Experts of a small language model.
Size: 8 layers, width 256, vocabulary 32000, 95.3M parameters.
Experts: 6 picks a token, a softmax router.
Training: a variant of SOAP for the experts, 791M tokens, 3019 steps.
Below are experts of layer 3 (counted from 0) of a mixture-of-experts language model. Rows are named router (the router's row for the expert), gate (a neuron's input weights, with its number), up (a neuron's input weights, with its number) and show model dimensions 0-255. Each number is 200 + 40 x the weight over its row's rms, rounded and kept within 0 to 999.
After each expert's rows: a language model's description of what the expert responds to. This comes from a sample of Wikipedia text that the model never trained on.

# expert 56
router,229,161,323,189,220,195,222,240,219,162,165,165,239,219,208,205,155,263,247,181,247,205,155,159,173,273,155,255,204,202,122,229,268,259,162,234,166,237,112,183,194,169,183,181,259,158,176,176,197,223,141,176,163,134,154,173,223,142,126,258,176,213,189,148,189,174,228,167,211,182,221,247,192,245,114,255,222,221,158,204,188,162,194,217,176,221,252,252,164,153,197,263,150,103,262,187,187,193,229,191,268,242,174,165,152,161,233,257,169,216,213,248,225,240,268,146,189,221,201,195,226,221,208,189,164,196,209,228,214,282,223,179,167,148,205,206,226,154,250,249,250,165,230,157,148,143,186,189,190,204,186,205,210,222,179,237,274,196,209,147,188,166,255,179,223,267,220,198,145,282,171,195,245,310,160,89,176,169,190,221,202,297,252,157,156,210,110,186,144,147,193,226,174,145,242,211,193,139,188,264,276,200,240,201,150,170,202,266,208,181,203,162,244,216,227,228,151,213,226,191,282,199,227,222,152,191,207,156,180,190,220,219,177,214,153,194,225,246,261,201,187,199,191,168,244,209,181,219,178,184,245,266,234,240,264,199
gate0,195,289,191,134,210,192,176,289,209,282,132,201,219,178,275,247,133,232,188,106,142,208,185,143,149,207,158,246,189,150,194,158,183,192,202,243,179,239,175,223,188,170,233,212,186,179,229,251,220,209,227,173,178,165,144,141,184,210,176,250,164,274,175,157,146,248,208,146,192,141,199,246,258,258,147,242,212,227,187,167,199,175,169,219,216,192,238,212,286,190,243,234,135,155,251,218,278,135,226,199,190,170,149,159,182,244,204,213,124,243,286,149,242,224,189,203,170,158,176,200,174,245,187,249,169,230,130,267,202,204,229,197,178,173,166,178,188,207,209,244,255,222,169,164,128,253,192,248,272,276,141,210,168,164,231,188,200,246,267,131,240,212,235,203,184,228,114,151,111,262,165,258,212,268,151,188,169,170,180,169,175,245,149,128,185,206,224,222,150,163,177,204,234,184,216,234,213,238,211,254,172,173,176,185,175,198,221,179,187,143,133,195,205,195,186,199,198,211,157,188,163,265,286,204,206,115,145,210,147,229,234,157,187,189,259,183,172,205,253,213,226,153,189,173,136,251,162,204,148,139,149,217,212,233,238,211
up0,205,302,187,166,252,198,137,251,220,252,189,136,229,222,222,246,185,230,170,141,175,205,168,106,173,174,140,253,195,184,192,163,157,207,239,233,159,202,180,222,202,158,206,244,186,214,237,195,195,242,237,149,192,162,192,133,206,152,216,195,157,242,239,149,229,248,224,77,222,188,184,250,241,226,206,218,229,118,206,139,177,153,238,187,258,150,243,281,249,182,265,218,130,209,234,173,257,163,165,170,200,229,119,172,227,199,187,206,133,232,183,153,294,201,200,189,236,172,193,167,157,264,191,233,197,211,151,256,191,148,212,209,200,212,156,155,219,228,180,252,247,179,223,172,146,237,195,194,257,242,194,243,177,191,159,182,209,252,311,189,264,197,221,237,201,197,147,136,108,213,188,233,241,278,168,137,209,150,210,203,169,207,183,183,121,186,195,140,170,163,165,223,235,184,193,225,208,195,199,245,149,162,227,171,209,203,216,239,202,172,132,209,206,161,149,187,216,279,160,151,138,269,247,254,183,170,139,206,143,241,240,128,203,149,177,201,215,241,263,242,167,186,186,208,173,268,225,111,148,227,172,196,237,278,202,216
What it handles: See or see in cross-reference notes, plus mid-sentence abstract nouns such as view, note, question, interest, competition, commission.

# expert 41
router,231,169,258,241,289,183,237,233,189,146,172,184,188,255,203,199,184,254,301,223,240,232,124,193,158,229,205,184,193,211,191,244,245,226,156,173,228,247,166,175,169,164,167,150,225,198,137,180,97,213,134,168,199,144,148,192,114,196,162,221,183,256,181,141,212,167,210,220,219,181,238,253,210,242,155,210,189,186,220,161,181,182,203,174,172,234,212,236,163,210,179,247,155,18,204,223,178,243,218,173,215,204,172,203,180,200,269,246,155,158,261,197,267,208,246,186,154,206,129,137,202,215,189,228,204,192,223,161,196,270,188,212,233,136,226,215,166,198,203,200,148,204,253,150,172,174,170,230,242,211,254,185,244,204,129,227,286,162,177,171,291,189,231,133,178,200,206,197,205,223,166,229,238,286,168,165,90,223,224,216,171,223,233,190,162,233,180,258,187,177,114,231,199,182,207,227,186,222,246,194,232,196,245,194,146,208,161,196,216,186,161,162,219,143,213,255,237,267,269,260,259,190,270,237,179,214,186,177,182,222,238,260,254,228,262,192,168,186,189,200,282,206,169,159,231,103,179,213,172,114,230,217,226,179,210,172
gate0,186,196,281,217,179,170,216,186,188,171,225,139,204,278,159,105,157,269,233,256,203,215,224,225,200,206,197,265,131,202,202,231,184,140,239,226,203,252,223,201,155,233,247,248,212,213,173,155,128,254,158,239,191,246,206,110,235,226,183,177,144,113,180,226,204,261,183,163,157,112,240,251,92,188,197,236,174,245,151,191,140,187,197,128,170,272,200,210,296,188,195,225,169,179,224,218,192,283,150,240,244,216,174,191,181,170,147,185,220,140,187,226,214,206,239,253,259,189,222,204,222,160,355,202,176,155,245,264,159,150,146,220,154,231,168,157,184,193,196,183,239,168,185,266,190,175,247,207,167,223,215,226,226,184,289,244,238,211,187,172,217,222,122,223,250,262,170,193,201,166,171,259,234,232,220,184,173,142,217,182,202,251,215,193,223,232,196,137,188,268,132,176,204,236,209,188,207,91,216,183,212,201,222,219,225,214,251,251,225,166,215,172,191,185,229,189,201,144,251,222,163,224,146,218,225,153,199,220,220,198,144,211,292,139,183,196,200,149,191,190,246,197,211,215,201,212,185,196,93,241,221,236,201,211,264,159
up0,239,163,283,186,175,106,223,225,221,164,248,157,167,272,182,129,144,275,177,211,214,226,206,238,192,176,178,235,149,162,219,256,228,124,246,214,211,267,231,203,195,225,203,214,224,223,134,183,157,264,156,199,171,255,229,151,235,241,224,192,106,164,174,202,164,232,148,198,180,167,240,292,72,154,224,201,206,234,174,157,180,213,160,163,144,228,197,199,233,202,183,197,170,136,173,192,179,279,111,191,255,223,153,246,181,209,154,189,171,159,194,194,196,198,226,239,245,258,203,244,173,193,305,239,179,205,222,252,172,211,162,255,154,165,151,154,160,156,227,199,264,111,216,233,149,144,253,196,168,157,224,197,233,173,244,199,188,200,233,202,215,238,182,128,226,247,236,239,237,183,192,254,242,236,215,218,194,160,215,170,170,230,193,162,196,170,208,126,237,254,138,203,171,257,195,226,186,120,194,146,208,171,205,165,235,216,203,258,209,256,210,190,220,214,215,167,235,169,257,244,169,249,211,203,238,187,175,257,211,155,97,208,275,136,218,194,173,222,168,222,250,191,198,221,151,188,180,209,122,221,220,277,236,207,298,146
What it handles: Numbers in sports tables and results, especially the second half of scores like W 69–58, 6–3, 1–0, and stats.

# expert 61
router,250,162,204,190,221,236,240,250,264,160,220,160,323,176,198,209,179,292,287,152,226,244,182,154,163,259,200,223,249,188,256,235,207,246,157,264,159,254,152,247,223,189,202,199,229,176,181,183,157,270,152,184,192,215,178,194,154,182,184,185,191,222,251,163,234,136,154,170,237,189,157,251,144,133,188,225,180,162,158,195,165,206,203,180,130,279,283,241,149,237,175,205,127,181,236,174,139,208,250,191,193,198,135,166,165,174,208,258,163,150,172,183,198,164,250,153,208,201,200,197,221,223,183,230,170,159,208,169,190,235,158,162,182,167,216,226,178,178,211,258,193,187,230,174,193,166,178,175,191,129,274,189,202,237,176,211,231,176,171,172,249,223,245,140,161,197,174,266,180,265,158,262,245,222,93,148,199,221,203,206,164,230,259,163,166,177,140,143,214,170,209,253,136,150,199,245,153,129,237,221,243,195,224,193,181,185,190,221,262,250,219,136,248,172,191,217,230,268,304,267,223,126,228,230,159,183,225,128,171,290,207,187,193,270,186,240,150,193,222,180,208,222,200,137,214,167,199,160,174,196,220,252,309,228,230,205
gate0,230,253,223,223,238,214,187,240,206,175,219,198,210,255,315,188,296,163,248,174,293,279,216,197,157,251,245,221,250,197,194,199,225,223,216,129,142,183,262,135,210,202,175,169,199,185,148,209,286,179,210,182,177,219,205,245,129,198,261,206,219,174,212,170,199,163,191,110,197,210,201,130,227,207,186,201,205,126,217,212,196,178,196,143,213,166,221,231,194,210,181,236,219,167,223,188,245,178,190,263,138,241,187,186,150,208,261,216,262,180,183,128,267,239,203,181,200,178,188,81,236,200,144,142,215,216,219,92,231,214,231,255,216,174,209,153,218,190,247,185,185,216,233,147,129,117,179,142,195,258,236,146,145,199,149,196,184,204,239,259,253,111,184,225,208,283,199,164,175,217,135,264,191,219,166,253,197,192,190,229,158,210,195,202,213,168,219,259,174,144,182,190,240,135,228,117,252,212,189,219,256,197,238,139,190,124,198,156,209,192,220,189,262,250,155,244,190,243,216,232,292,204,191,197,235,211,159,171,187,220,172,187,93,177,203,132,234,211,243,220,203,294,244,166,232,169,199,191,134,185,184,234,205,193,162,228
up0,242,219,214,287,108,231,178,240,211,240,216,157,172,265,129,223,162,250,217,191,120,170,217,179,233,183,225,123,139,153,194,244,178,212,190,263,198,265,120,243,174,228,223,192,187,165,157,181,141,174,140,204,189,173,141,150,251,180,145,207,199,142,145,222,160,200,161,219,235,192,202,256,166,214,237,190,223,162,257,164,232,230,218,217,233,208,217,201,212,195,203,138,185,268,193,170,154,222,177,187,210,180,216,220,216,70,205,228,194,195,234,221,199,173,192,210,201,261,251,226,236,203,225,239,163,199,200,261,157,212,183,173,190,225,172,179,205,237,132,281,200,239,285,201,228,235,247,221,217,135,177,203,280,192,200,188,209,213,100,161,147,219,197,165,176,77,220,301,212,154,280,179,209,166,181,251,180,198,231,208,179,142,103,186,163,223,165,235,133,248,221,258,189,208,225,146,121,157,213,147,184,241,224,246,181,230,196,223,215,180,199,226,176,133,181,172,209,108,174,202,188,199,203,216,199,249,159,237,209,202,242,213,226,244,162,263,121,167,177,234,141,129,160,260,192,218,250,176,269,199,222,135,252,211,209,145
What it handles: Past-tense and -ing action verbs right after a subject in narrative text, such as took, began, broke, played, leaving.

# expert 33
router,243,151,181,208,230,255,329,209,272,151,199,175,211,213,201,214,230,327,210,175,192,252,144,150,175,223,173,248,212,242,247,227,251,201,176,278,147,247,168,182,241,195,212,169,244,170,196,182,168,202,129,247,201,200,224,187,171,163,187,219,169,205,248,174,197,166,133,145,194,169,193,228,150,163,200,205,170,202,246,177,203,199,193,285,164,248,231,239,177,228,274,199,148,112,205,188,162,211,239,161,227,229,141,165,210,216,228,200,166,162,237,208,209,183,200,125,208,182,189,153,236,237,191,214,155,189,200,195,196,216,148,152,193,154,254,211,197,168,221,244,178,219,209,203,178,127,192,229,188,224,246,169,199,216,194,221,234,236,115,152,225,227,213,118,259,257,183,227,207,251,172,239,210,212,102,143,124,261,181,196,151,238,208,181,155,179,179,170,151,201,209,209,185,113,231,194,168,200,259,274,189,222,230,220,186,235,175,242,229,250,264,129,156,149,212,226,133,286,274,220,240,213,278,188,193,187,292,127,179,260,204,195,231,277,227,184,175,212,242,160,316,166,167,154,222,176,135,179,223,168,224,254,211,243,255,191
gate1,195,228,167,131,186,178,141,190,179,230,229,141,197,186,212,188,166,160,145,222,179,199,213,193,220,191,196,268,189,217,134,171,60,242,97,228,187,136,174,144,174,207,177,185,181,178,153,158,242,219,171,199,195,168,184,151,225,196,219,262,205,162,174,243,212,261,194,240,234,140,189,147,165,166,143,162,157,140,222,255,191,232,194,204,284,160,174,203,241,184,209,207,209,257,235,283,149,201,212,242,173,171,209,191,174,174,182,208,206,244,146,152,197,159,149,253,214,255,196,217,257,188,250,227,195,297,204,226,265,126,171,279,223,213,170,231,218,207,231,209,165,187,236,129,217,282,172,208,141,260,122,161,211,124,151,221,196,231,187,154,125,132,185,260,230,210,172,148,306,192,151,197,168,242,262,268,194,201,175,210,176,265,226,202,188,202,183,196,135,260,142,230,259,191,172,256,181,288,161,215,231,150,213,202,206,155,190,262,175,218,194,220,198,248,140,253,241,188,207,272,248,229,188,221,155,212,241,244,213,165,190,186,194,169,163,220,197,145,309,162,171,260,263,226,198,183,218,180,174,180,167,214,241,245,175,205
up1,202,154,252,170,206,248,247,224,217,133,153,279,166,169,190,171,231,231,215,191,197,238,144,232,207,227,185,207,214,209,171,177,306,215,290,130,245,212,183,230,242,198,236,195,142,261,231,232,203,186,161,188,219,224,219,219,211,235,141,148,187,217,130,190,174,170,199,214,184,292,223,225,240,197,229,242,247,208,182,209,215,198,222,175,185,177,222,206,149,208,178,172,156,150,162,142,258,194,165,198,286,195,191,249,195,220,227,239,245,156,218,227,269,279,233,220,192,197,251,165,212,234,157,155,138,186,172,223,118,268,204,147,180,202,187,203,175,233,173,174,255,231,159,295,193,179,224,209,267,216,311,208,183,250,254,175,201,179,232,201,230,281,185,147,200,197,196,212,149,209,238,238,239,152,175,173,196,254,246,262,228,164,200,165,244,211,237,158,191,140,243,261,139,224,198,140,283,137,188,214,213,282,156,243,238,170,216,166,144,114,196,177,219,163,230,226,126,117,146,113,277,172,166,170,222,202,168,241,151,174,179,206,192,221,245,227,260,246,113,271,189,178,194,124,242,214,175,220,234,224,156,247,160,171,206,217
What it handles: Auxiliaries and modals after a subject, such as had, has, have, been, would, may, not, including had yet to and has stated.

# expert 47
router,225,221,335,222,200,216,270,197,241,240,196,194,226,181,178,229,134,265,253,169,231,216,224,194,173,254,181,164,232,183,187,224,234,219,167,197,167,237,187,198,193,154,260,178,241,182,171,193,164,234,132,184,180,194,179,156,226,143,158,225,180,217,204,193,317,139,169,162,212,224,151,200,178,228,162,279,127,247,215,228,158,225,179,186,159,239,247,232,216,206,171,217,151,183,257,206,158,195,228,220,337,207,260,222,73,182,215,204,186,102,228,192,236,178,238,135,208,220,191,212,233,204,174,177,161,155,217,151,167,222,213,185,228,173,213,243,191,181,215,203,246,175,248,163,96,185,186,202,156,183,229,220,205,237,197,227,269,186,250,136,193,238,250,202,214,240,188,247,175,222,199,244,267,259,161,187,220,202,165,278,146,207,216,200,174,228,158,163,154,158,225,219,111,146,246,197,200,146,254,223,251,259,221,246,125,135,164,273,271,210,139,181,214,225,214,266,263,235,211,207,229,89,183,244,181,183,241,221,217,191,234,191,202,266,136,186,176,156,250,197,224,173,217,199,182,141,127,187,173,162,220,173,253,219,241,196
gate0,176,240,151,224,194,189,199,186,196,136,257,257,185,253,208,227,269,162,288,209,171,178,143,153,85,217,196,257,185,140,174,254,247,175,156,202,160,210,141,188,161,238,200,151,263,145,178,196,200,267,222,201,79,117,238,119,187,267,183,188,207,215,162,256,176,266,158,274,164,253,194,206,264,171,140,260,175,147,260,198,245,284,212,122,177,191,198,214,203,170,236,161,259,210,159,227,236,220,230,206,190,211,177,233,239,265,134,207,148,232,199,217,209,175,191,193,188,204,159,172,167,133,264,192,210,210,195,247,212,194,194,152,202,241,161,159,120,219,178,242,168,211,181,198,164,227,210,196,239,300,158,245,211,214,155,199,215,196,164,217,164,186,212,120,193,204,151,206,201,178,214,171,206,173,175,180,205,151,157,210,222,237,156,195,211,260,242,227,212,240,100,175,256,190,239,253,154,150,190,223,227,226,175,141,149,169,196,213,174,172,244,219,176,205,187,185,274,246,164,187,198,230,175,313,139,245,195,163,113,178,162,235,216,273,186,140,182,186,189,223,158,161,185,182,158,232,254,176,217,192,172,186,219,221,232,98
up0,168,190,210,189,207,157,235,170,256,223,201,184,258,205,138,224,222,183,255,214,249,292,202,154,191,148,180,231,258,176,196,181,140,216,215,247,200,212,144,169,165,188,236,206,162,137,165,172,196,207,177,206,199,180,267,146,189,274,195,155,187,194,146,186,209,282,187,228,169,196,179,234,248,172,181,246,214,161,252,151,187,182,250,182,195,162,139,140,276,221,206,178,176,93,115,131,163,120,210,173,212,177,239,273,162,171,233,219,192,222,188,160,159,199,188,189,240,156,170,153,176,167,208,71,214,189,185,232,164,232,129,124,139,255,192,240,221,190,150,271,205,212,183,206,200,256,224,220,183,209,150,177,170,210,179,177,244,243,195,210,155,260,211,210,267,185,247,266,235,255,241,209,209,177,201,210,197,156,196,189,211,218,202,213,166,270,207,255,300,220,250,195,168,104,249,265,138,144,211,229,178,236,179,199,231,225,164,206,201,148,197,228,241,216,175,256,249,236,214,218,230,232,218,300,141,271,153,158,177,188,164,134,214,277,195,155,187,231,205,257,238,198,241,304,140,212,216,159,135,233,163,129,204,209,217,194
What it handles: Nouns and suffixes for processes or technical things in science and engineering text, e.g. expansion, storage, -ization, launch, scattering.

# expert 0
router,260,171,252,220,207,226,234,220,253,158,201,160,252,207,136,253,240,240,248,142,252,215,170,153,150,222,185,147,196,263,227,264,235,167,157,272,162,257,203,193,212,161,262,152,190,114,177,191,121,276,171,199,173,200,169,176,210,187,197,176,207,199,259,191,169,210,171,181,185,182,205,238,183,179,203,302,174,190,157,175,174,128,144,245,96,244,212,274,204,220,289,241,107,148,212,179,88,190,188,176,210,228,207,186,206,202,232,218,148,210,197,192,207,163,191,187,169,122,214,174,232,247,182,226,153,172,184,236,201,215,195,189,174,147,205,218,207,162,227,224,213,208,198,156,196,176,194,221,164,184,238,187,270,268,149,263,216,245,152,181,220,208,214,155,238,208,220,242,198,273,174,260,226,193,60,168,231,243,134,189,155,257,273,130,202,189,142,176,211,199,178,212,165,146,201,234,212,186,239,292,237,247,199,220,160,236,177,250,239,235,217,176,252,194,245,199,182,252,307,239,209,203,253,219,196,202,231,102,204,265,207,230,206,184,175,156,151,173,217,209,279,266,184,171,182,162,174,163,202,163,214,210,249,199,258,212
gate0,173,196,128,245,209,218,128,137,204,134,294,193,202,189,280,237,182,247,251,178,220,115,232,127,161,237,207,157,217,188,165,207,190,211,178,207,178,245,181,195,221,252,206,173,211,187,249,220,204,200,243,186,187,266,170,222,203,157,213,200,223,204,245,221,190,164,154,142,243,160,122,173,131,185,151,222,163,195,212,236,222,250,229,129,245,193,160,242,191,177,203,232,228,316,202,225,212,151,201,214,172,226,131,166,243,155,171,220,179,143,208,211,185,203,253,182,157,181,267,218,192,113,258,171,234,194,166,204,155,241,146,292,224,254,219,208,214,172,202,240,217,190,96,252,195,182,240,206,188,146,231,183,221,137,269,218,193,209,178,212,119,141,161,188,214,181,195,171,159,243,200,224,143,257,170,277,232,224,173,221,166,235,120,181,239,115,179,190,235,170,186,213,189,179,258,131,107,149,248,258,130,141,204,146,238,188,219,209,269,178,213,232,289,137,152,220,209,179,180,221,155,226,187,214,217,220,246,258,237,226,205,195,218,109,281,128,201,167,208,211,215,154,229,254,222,161,227,254,194,178,246,244,186,236,200,227
up0,243,208,219,222,176,183,295,252,172,222,165,220,200,228,166,227,183,141,214,262,172,215,158,171,232,188,169,173,122,276,275,183,196,124,234,197,167,157,224,184,201,193,233,206,173,222,159,244,208,171,208,136,189,177,229,249,107,225,210,208,246,262,141,176,233,228,251,203,179,185,185,197,244,227,277,183,177,192,214,196,216,184,216,230,147,217,242,97,225,242,181,140,189,121,221,198,190,223,219,304,225,239,229,151,164,223,177,169,161,199,164,220,257,213,251,191,246,210,205,202,247,254,176,166,215,198,226,222,199,226,197,85,169,186,255,161,184,235,204,139,190,162,200,227,178,188,214,259,173,240,238,177,122,176,181,219,186,151,219,153,243,207,216,195,234,172,213,204,184,177,240,252,301,164,205,234,253,216,252,160,285,169,173,163,194,192,213,186,218,168,173,154,224,199,136,281,244,152,252,172,254,288,153,214,222,263,177,161,153,168,214,188,38,182,199,208,206,178,251,175,172,246,162,213,146,233,189,153,175,169,252,202,183,317,189,247,244,167,187,198,197,224,160,98,166,213,176,155,232,227,220,127,218,168,225,172
What it handles: Verbs and linking words in biographies describing careers, such as became, served, joined, worked, and "as" before a job title.

# expert 14
router,222,181,287,196,228,230,251,242,266,237,215,186,297,164,185,245,181,252,251,188,240,189,194,163,183,248,168,167,221,140,189,258,219,226,175,233,151,276,158,209,221,156,239,188,183,185,198,188,211,266,130,185,199,190,172,164,194,148,135,212,205,234,154,173,230,150,199,161,218,236,174,217,218,157,147,227,144,195,193,179,208,199,159,220,98,246,271,184,137,209,156,246,186,142,228,161,142,200,251,242,256,192,140,184,72,174,220,205,180,161,230,225,239,157,233,109,172,246,190,176,225,231,202,252,120,148,184,216,141,232,194,157,176,152,191,235,186,269,228,257,232,220,216,167,158,181,206,251,182,186,221,213,174,216,185,237,253,223,188,184,225,166,226,166,177,211,209,193,174,278,201,239,298,261,192,174,191,234,191,247,149,191,246,209,128,160,140,165,179,172,233,235,149,161,256,220,198,196,226,265,224,260,218,249,67,193,228,224,297,266,187,184,221,229,208,255,272,265,234,194,223,170,185,224,204,156,224,197,205,242,261,221,228,230,138,197,173,223,267,194,185,189,224,186,179,118,195,234,209,165,218,200,307,203,186,192
gate4,185,158,231,203,231,274,216,153,213,185,155,219,175,163,203,256,232,216,179,199,205,177,231,220,260,262,226,223,116,141,145,162,228,254,202,170,201,262,144,236,168,260,205,154,188,118,247,180,249,284,176,176,212,184,161,241,146,201,187,134,152,212,117,196,183,217,143,189,199,184,189,230,195,120,234,218,194,170,193,146,188,173,160,204,235,206,212,150,125,218,162,274,229,189,188,179,193,203,166,202,171,230,148,221,192,287,258,243,241,201,229,243,218,190,147,176,210,172,237,153,219,237,209,210,172,111,229,163,159,228,210,199,197,179,180,231,255,240,224,206,153,100,189,181,261,231,178,238,117,241,133,180,193,141,245,180,207,203,212,236,222,213,189,279,175,176,215,132,157,171,242,234,239,181,295,237,152,208,258,134,194,194,96,208,167,156,304,142,133,156,154,286,162,119,146,195,201,213,161,213,146,145,205,205,162,206,225,149,213,226,198,241,215,192,168,242,164,220,230,184,186,203,239,196,168,171,197,162,271,181,246,206,231,179,172,149,181,213,186,205,150,284,198,166,209,215,259,169,236,122,246,251,155,255,221,248
up4,183,204,233,207,193,199,221,187,122,236,204,175,230,190,222,288,191,218,145,199,132,253,220,199,253,168,239,198,138,196,164,217,160,177,168,197,174,174,237,165,185,190,211,216,154,94,219,214,221,232,185,215,216,212,227,227,233,278,220,114,175,231,155,232,182,210,135,188,232,273,190,231,138,244,180,199,215,225,277,225,177,223,177,209,232,242,90,156,135,191,163,255,191,229,241,175,170,223,171,165,230,254,146,209,140,252,202,227,229,200,212,164,252,235,178,103,182,198,225,164,196,267,236,203,227,167,227,158,191,147,200,215,230,205,229,239,208,170,201,221,182,181,229,193,265,161,196,177,166,295,196,176,220,172,197,191,261,250,233,232,159,220,260,188,193,159,258,169,232,244,235,212,179,204,205,169,181,259,224,112,197,197,166,139,197,221,317,163,132,196,212,204,120,143,197,166,257,234,115,249,226,96,216,221,198,227,162,142,218,172,138,228,228,164,155,235,165,165,166,190,163,197,226,116,157,229,286,235,213,159,222,161,305,204,175,113,208,190,221,262,172,207,205,188,149,228,214,209,266,145,178,193,171,140,264,140
What it handles: Past participles and action nouns after was, were, be or to, often followed by by or in, such as used, killed, built, served, support.

# expert 60
router,215,150,241,165,169,227,221,265,212,139,162,184,207,235,227,248,147,224,264,141,228,284,172,148,164,212,187,164,216,175,141,217,234,216,142,185,209,219,207,239,190,134,205,203,253,205,170,168,160,240,164,154,161,205,162,181,200,171,152,252,208,278,166,117,246,184,156,155,297,147,196,286,200,177,180,207,169,247,162,189,194,227,184,155,175,222,250,292,166,135,214,234,153,157,193,210,163,171,300,185,242,249,201,217,177,169,177,197,175,194,220,195,236,121,243,181,176,268,174,169,198,171,168,225,156,170,163,167,181,238,268,128,175,134,275,214,212,131,192,206,297,301,210,202,181,201,178,234,152,147,192,179,275,179,207,236,269,196,184,177,252,147,208,115,208,195,151,180,127,246,178,178,244,239,168,185,168,177,178,258,217,244,248,135,155,205,173,198,209,198,194,220,203,173,257,153,122,202,230,250,215,165,262,206,185,239,193,250,175,190,213,151,192,148,208,225,153,175,284,228,249,216,225,199,182,199,250,180,158,225,194,245,243,194,196,271,131,237,198,199,271,237,180,178,207,202,180,248,188,178,183,214,307,253,253,217
gate1,180,150,179,164,153,216,202,258,173,184,162,252,115,195,221,265,167,210,163,143,270,210,233,198,213,198,135,137,157,199,198,185,197,167,212,172,228,206,182,253,176,133,178,188,257,200,193,227,209,229,313,178,208,230,304,140,223,227,166,190,127,279,260,179,192,95,225,204,223,177,221,151,148,209,266,154,266,157,178,180,136,159,186,202,215,223,201,200,207,223,221,241,171,199,221,193,178,237,232,126,206,191,170,238,189,223,208,236,237,228,158,192,146,138,158,183,151,197,185,240,126,222,257,278,187,79,246,226,245,206,205,299,234,193,189,232,288,254,221,269,210,204,137,222,246,187,184,150,191,260,195,190,208,227,177,176,207,200,213,197,284,162,226,174,228,162,244,152,147,249,187,150,197,179,165,221,213,193,244,238,249,163,208,162,169,261,245,202,197,202,225,237,199,238,204,219,194,155,175,231,166,96,209,218,255,216,184,230,176,248,221,276,220,144,231,196,250,240,188,150,274,205,210,188,198,144,195,231,189,263,182,143,244,220,161,210,192,209,246,230,127,192,246,158,252,253,164,284,203,191,251,231,239,220,137,162
up1,207,228,212,200,177,201,212,146,119,137,226,216,261,220,187,223,173,192,218,233,248,133,167,223,218,119,194,201,172,177,249,134,129,188,185,212,216,264,200,193,184,154,208,230,178,245,285,174,164,155,177,186,172,162,253,180,144,162,260,163,203,180,206,122,257,239,223,147,254,264,241,212,226,211,245,169,252,234,190,200,230,189,158,229,203,287,187,157,129,161,164,209,198,217,210,195,260,263,160,218,241,181,191,255,208,206,252,195,256,238,192,208,162,202,204,225,199,51,147,148,180,274,227,177,235,160,134,169,295,142,223,177,199,206,212,113,228,230,173,164,225,183,274,220,274,161,162,262,212,187,248,192,191,246,197,296,178,254,229,212,144,171,194,264,165,230,164,245,129,193,167,175,195,205,256,155,223,218,199,149,241,185,139,196,168,200,239,181,226,142,201,196,205,168,175,182,186,162,206,177,269,273,208,183,156,198,204,143,214,172,142,227,202,211,268,188,144,254,158,222,216,226,218,238,175,156,223,238,223,166,216,250,231,135,188,272,191,202,157,228,168,175,216,228,137,149,288,156,188,296,194,198,217,260,206,176
What it handles: Years and year pieces in dates, especially 18th–19th century years after "in" or in birth–death ranges like (1878–1962).

# expert 32
router,228,186,273,186,223,208,215,275,194,163,158,164,233,252,163,268,208,234,207,179,217,199,141,182,179,187,160,194,154,179,187,239,194,215,121,208,193,172,166,148,160,141,235,156,227,186,136,115,235,272,162,226,135,150,170,211,166,188,179,180,200,235,228,154,228,158,173,175,280,131,201,255,174,199,157,247,197,197,221,240,177,144,162,259,95,182,222,247,136,176,237,232,177,145,186,198,192,180,176,160,233,211,229,166,143,204,215,222,126,216,261,173,220,209,252,151,159,189,184,137,208,213,164,194,126,161,245,179,182,221,243,173,161,177,216,242,168,177,280,205,241,237,239,141,161,142,168,280,179,165,245,186,289,199,216,252,280,170,170,124,279,235,257,153,203,170,220,169,183,195,207,204,263,279,171,111,190,264,128,222,161,239,282,176,180,210,207,187,187,171,117,196,193,173,217,223,220,125,242,204,241,294,220,208,172,130,171,184,289,230,223,167,218,153,250,287,188,182,200,227,250,203,251,260,162,193,215,171,222,196,232,187,244,226,203,208,192,249,248,166,211,259,198,229,210,161,190,214,217,154,209,250,222,212,227,162
gate0,273,137,237,206,168,160,212,240,104,17,172,268,175,126,190,281,285,200,221,172,178,214,177,205,185,159,159,236,232,211,241,244,199,190,203,167,221,289,167,218,198,206,181,215,184,202,125,222,176,177,163,236,158,165,266,163,272,267,194,216,172,193,119,263,199,166,130,187,183,248,247,181,178,184,145,162,198,249,219,203,231,272,179,218,201,172,282,228,203,239,110,200,187,189,157,224,275,179,136,183,127,174,204,187,215,195,264,192,220,175,222,210,143,209,221,214,242,126,163,240,200,200,193,145,162,223,184,282,171,187,191,175,171,145,174,171,204,236,195,162,190,221,209,223,181,239,197,183,209,197,175,222,264,217,218,174,307,196,200,172,187,209,289,197,138,209,213,181,216,263,243,236,116,220,162,191,216,231,178,254,191,164,134,263,146,188,182,152,236,188,226,203,214,180,231,162,193,146,226,190,201,244,173,193,254,220,183,195,207,265,204,161,208,146,194,191,258,217,248,152,257,142,177,222,158,205,185,259,186,202,272,177,289,254,163,204,180,235,226,166,130,249,197,190,194,222,201,252,196,203,210,142,253,184,222,233
up0,272,160,257,167,162,204,208,224,106,60,134,293,137,134,199,237,258,193,160,141,210,192,159,264,138,174,185,227,225,236,263,202,232,200,205,196,250,261,197,162,127,220,220,209,154,210,146,224,160,274,116,239,159,208,268,208,237,262,187,200,238,130,124,308,152,175,149,179,223,274,195,206,199,189,168,210,203,235,210,199,222,218,155,204,198,208,242,246,179,219,162,175,161,176,164,214,253,222,195,160,204,190,221,209,173,146,193,167,214,199,203,190,167,240,215,226,247,139,224,230,253,204,184,152,158,256,205,244,206,216,178,171,241,171,149,214,207,231,272,193,224,215,203,212,200,218,212,164,210,176,149,234,255,221,256,179,269,230,159,170,172,212,276,162,163,242,177,191,250,215,242,231,150,209,175,184,257,203,187,232,184,174,101,258,173,155,154,161,263,172,195,191,221,204,226,154,210,179,176,188,105,212,204,192,226,197,170,198,233,189,260,186,231,192,212,174,254,172,247,127,232,207,195,186,175,209,188,295,191,249,274,165,251,219,140,220,163,238,224,172,164,277,207,168,199,259,180,285,220,194,200,192,256,112,181,141
What it handles: Four-digit years and season ranges in sports career infoboxes, results tables and citations, such as 2019–20, 1998–2001, (1923).